{"num_hidden_layers": 8, "n_experts": 64, "experts_per_token": 4, "d_shared_expert": 0, "moe_layers": [2, 3, 4, 5, 6, 7], "normalize_top_k": true, "routed_scale": 2.5, "vocab_size": 1075, "norm_eps": 1e-05, "max_grad_norm": 0.5, "max_seq_len": 768, "train_tokens": 584900000}
Below are experts of layer 3 (counted from 0) of a mixture-of-experts language model. Rows are named router (the router's row for the expert), up (a neuron's input weights, with its number), down (a neuron's output weights, with its number) and show model dimensions 0-159. Each number is 200 + 20 x the weight over its row's rms, rounded and kept within 0 to 999.
Before each expert's rows: "comes after" lists some tokens at least twice as common just before its tokens as in all text. This comes from a sample of Wikipedia text that the model never trained on. Tokens count by the router's weight.

# expert 46
comes after: "2", "| ", ".", "3", "4", "5"
router,162,194,217,207,190,210,193,234,169,186,196,184,224,188,197,217,185,218,203,193,201,211,203,204,231,221,196,203,230,196,204,205,195,217,230,220,182,224,189,205,194,222,167,161,213,210,185,173,240,174,206,203,214,156,217,169,190,175,159,209,152,177,237,231,215,235,194,176,188,230,214,214,205,209,204,199,183,213,158,208,218,199,177,166,173,179,221,212,178,224,188,210,233,205,194,188,200,190,196,223,213,202,213,169,207,215,203,223,253,206,208,192,226,173,221,193,235,204,186,196,199,176,205,197,211,202,223,162,209,179,214,205,190,194,203,229,203,201,217,159,162,191,201,193,186,207,191,202,252,194,186,217,223,195,189,187,189,178,206,216
up0,215,218,191,215,211,226,204,202,219,217,211,202,192,199,186,188,210,192,205,173,190,215,207,203,200,204,196,231,191,183,158,227,221,192,223,196,158,230,179,206,186,213,162,178,195,131,200,193,200,180,154,177,193,205,197,195,219,213,238,201,219,205,194,189,178,184,230,184,188,192,191,190,206,205,227,188,202,216,200,180,219,174,228,222,216,203,188,148,199,170,182,199,220,213,198,181,167,208,173,220,190,183,173,178,222,195,192,189,203,192,231,163,176,206,179,184,184,214,179,201,214,212,167,199,202,187,201,138,188,226,214,221,184,199,167,198,223,234,212,206,163,186,217,160,201,184,197,206,185,160,192,193,199,186,166,221,202,219,203,224
down0,205,210,227,199,219,199,233,215,175,169,225,210,217,195,187,207,182,195,200,194,209,163,189,241,213,201,243,199,198,200,187,184,194,207,195,194,199,189,221,201,194,204,217,187,211,224,189,207,199,225,215,242,175,207,205,189,177,207,154,186,202,179,202,200,193,201,201,201,215,179,208,181,176,226,197,221,234,175,211,224,180,188,175,186,214,208,188,233,220,189,187,195,205,173,229,188,201,208,182,150,197,216,231,233,185,204,198,209,222,157,208,212,178,195,193,219,195,186,218,196,206,217,191,189,205,221,189,259,196,170,212,194,184,157,234,225,210,173,183,185,206,197,200,261,190,192,225,186,196,267,200,222,164,220,209,187,177,185,191,201

# expert 7
comes after: "T", "t", "B", "G", "y", "C"
router,170,183,172,180,200,195,209,173,173,205,220,188,217,177,191,189,224,226,237,200,230,215,212,238,217,201,185,240,217,210,179,179,202,185,198,216,180,194,191,216,188,195,210,203,195,218,221,248,175,160,185,220,214,226,252,165,200,222,217,222,203,173,231,205,190,208,213,221,213,205,203,169,229,228,174,207,196,185,227,199,173,189,200,202,222,221,212,202,188,225,181,174,190,201,217,182,194,153,189,178,221,226,196,224,213,222,216,194,191,192,216,222,182,235,222,212,208,178,173,219,210,213,157,193,214,217,211,189,187,178,212,218,233,218,167,219,196,185,199,208,191,203,236,196,158,195,231,199,190,184,216,183,216,209,166,199,191,199,223,205
up4,190,182,206,243,219,191,214,212,160,189,180,226,196,155,174,199,228,203,193,202,193,203,191,219,204,236,212,229,194,188,179,199,199,176,201,176,212,226,192,212,174,202,181,216,205,228,179,218,207,205,208,189,198,236,199,171,209,212,214,224,210,223,187,179,197,196,239,202,228,208,172,191,184,209,198,207,188,195,210,204,238,206,192,190,217,193,270,196,237,206,197,167,226,171,179,188,212,216,224,177,186,166,182,226,176,211,180,181,216,189,243,203,178,152,187,222,206,216,222,205,190,200,177,224,184,210,193,188,219,222,183,217,179,187,225,200,160,196,181,155,213,204,208,182,175,204,218,159,201,190,207,231,183,209,201,182,226,216,200,193
down4,208,216,163,212,200,188,199,208,176,211,228,187,234,220,215,189,200,176,195,193,152,187,228,181,236,181,204,185,220,215,211,192,219,186,172,230,167,213,189,165,193,214,187,181,170,223,157,211,179,184,181,222,223,168,205,178,206,211,187,194,168,191,199,198,175,200,175,218,166,185,207,196,211,196,180,204,166,178,203,207,156,211,194,193,193,217,193,184,181,208,211,200,225,228,246,230,175,179,211,226,206,211,229,182,176,170,213,236,201,206,221,223,198,233,201,192,188,214,235,203,225,208,235,220,186,213,186,201,159,191,215,180,201,230,213,212,218,191,206,244,221,190,210,209,191,226,199,212,199,201,223,178,166,178,203,217,206,197,189,225

# expert 0
comes after: "| ", "(", ",", "–", ".", "3"
router,192,192,203,206,172,211,175,221,181,191,177,226,171,193,148,163,189,202,172,211,235,227,221,227,171,210,185,239,193,219,181,196,215,231,214,197,199,222,204,197,199,209,155,212,219,220,164,175,225,204,203,196,195,203,214,214,192,199,183,207,192,215,211,180,193,198,216,206,200,225,217,172,190,214,215,180,191,189,166,193,213,186,209,212,206,159,184,228,219,209,219,212,181,222,164,223,213,207,204,223,199,209,234,199,197,190,209,164,237,212,232,190,230,185,233,182,244,179,185,166,175,192,207,168,218,208,207,211,204,190,221,182,223,191,227,207,176,209,213,213,197,217,220,219,221,231,174,215,184,158,219,208,214,176,198,226,158,199,190,208
up0,234,196,177,198,203,222,198,203,222,223,210,209,175,200,205,173,210,205,186,178,215,154,194,203,153,211,209,214,202,198,162,187,201,243,203,197,193,207,197,212,182,182,200,196,232,218,178,191,183,199,159,229,239,215,210,217,210,206,218,207,193,208,221,226,239,216,178,242,213,187,190,197,214,220,223,208,174,202,218,234,186,200,217,212,189,189,214,197,203,209,188,211,180,177,194,196,194,209,174,210,174,211,155,213,202,187,171,181,231,190,169,152,203,212,185,206,248,226,170,214,215,166,204,219,196,206,161,183,185,192,202,203,192,198,199,175,208,208,203,211,200,186,259,170,204,205,210,193,183,214,235,170,240,189,208,233,202,187,168,196
down0,161,211,180,202,193,184,226,189,200,193,206,186,205,208,183,181,179,196,197,206,174,171,225,191,201,205,173,196,201,176,200,188,233,194,183,158,208,194,194,218,177,198,180,228,150,183,206,177,188,194,217,166,178,199,154,186,170,205,152,217,235,202,190,193,200,188,214,211,181,197,222,204,176,187,187,165,192,152,208,178,203,179,133,157,201,201,172,235,227,209,199,192,179,195,223,198,204,195,188,184,197,174,198,204,201,206,229,213,205,198,193,209,218,201,203,226,176,201,193,239,194,207,176,232,201,221,224,214,177,218,200,212,185,232,214,188,214,178,180,210,209,211,199,233,195,231,182,208,172,197,173,230,225,192,236,195,201,230,212,213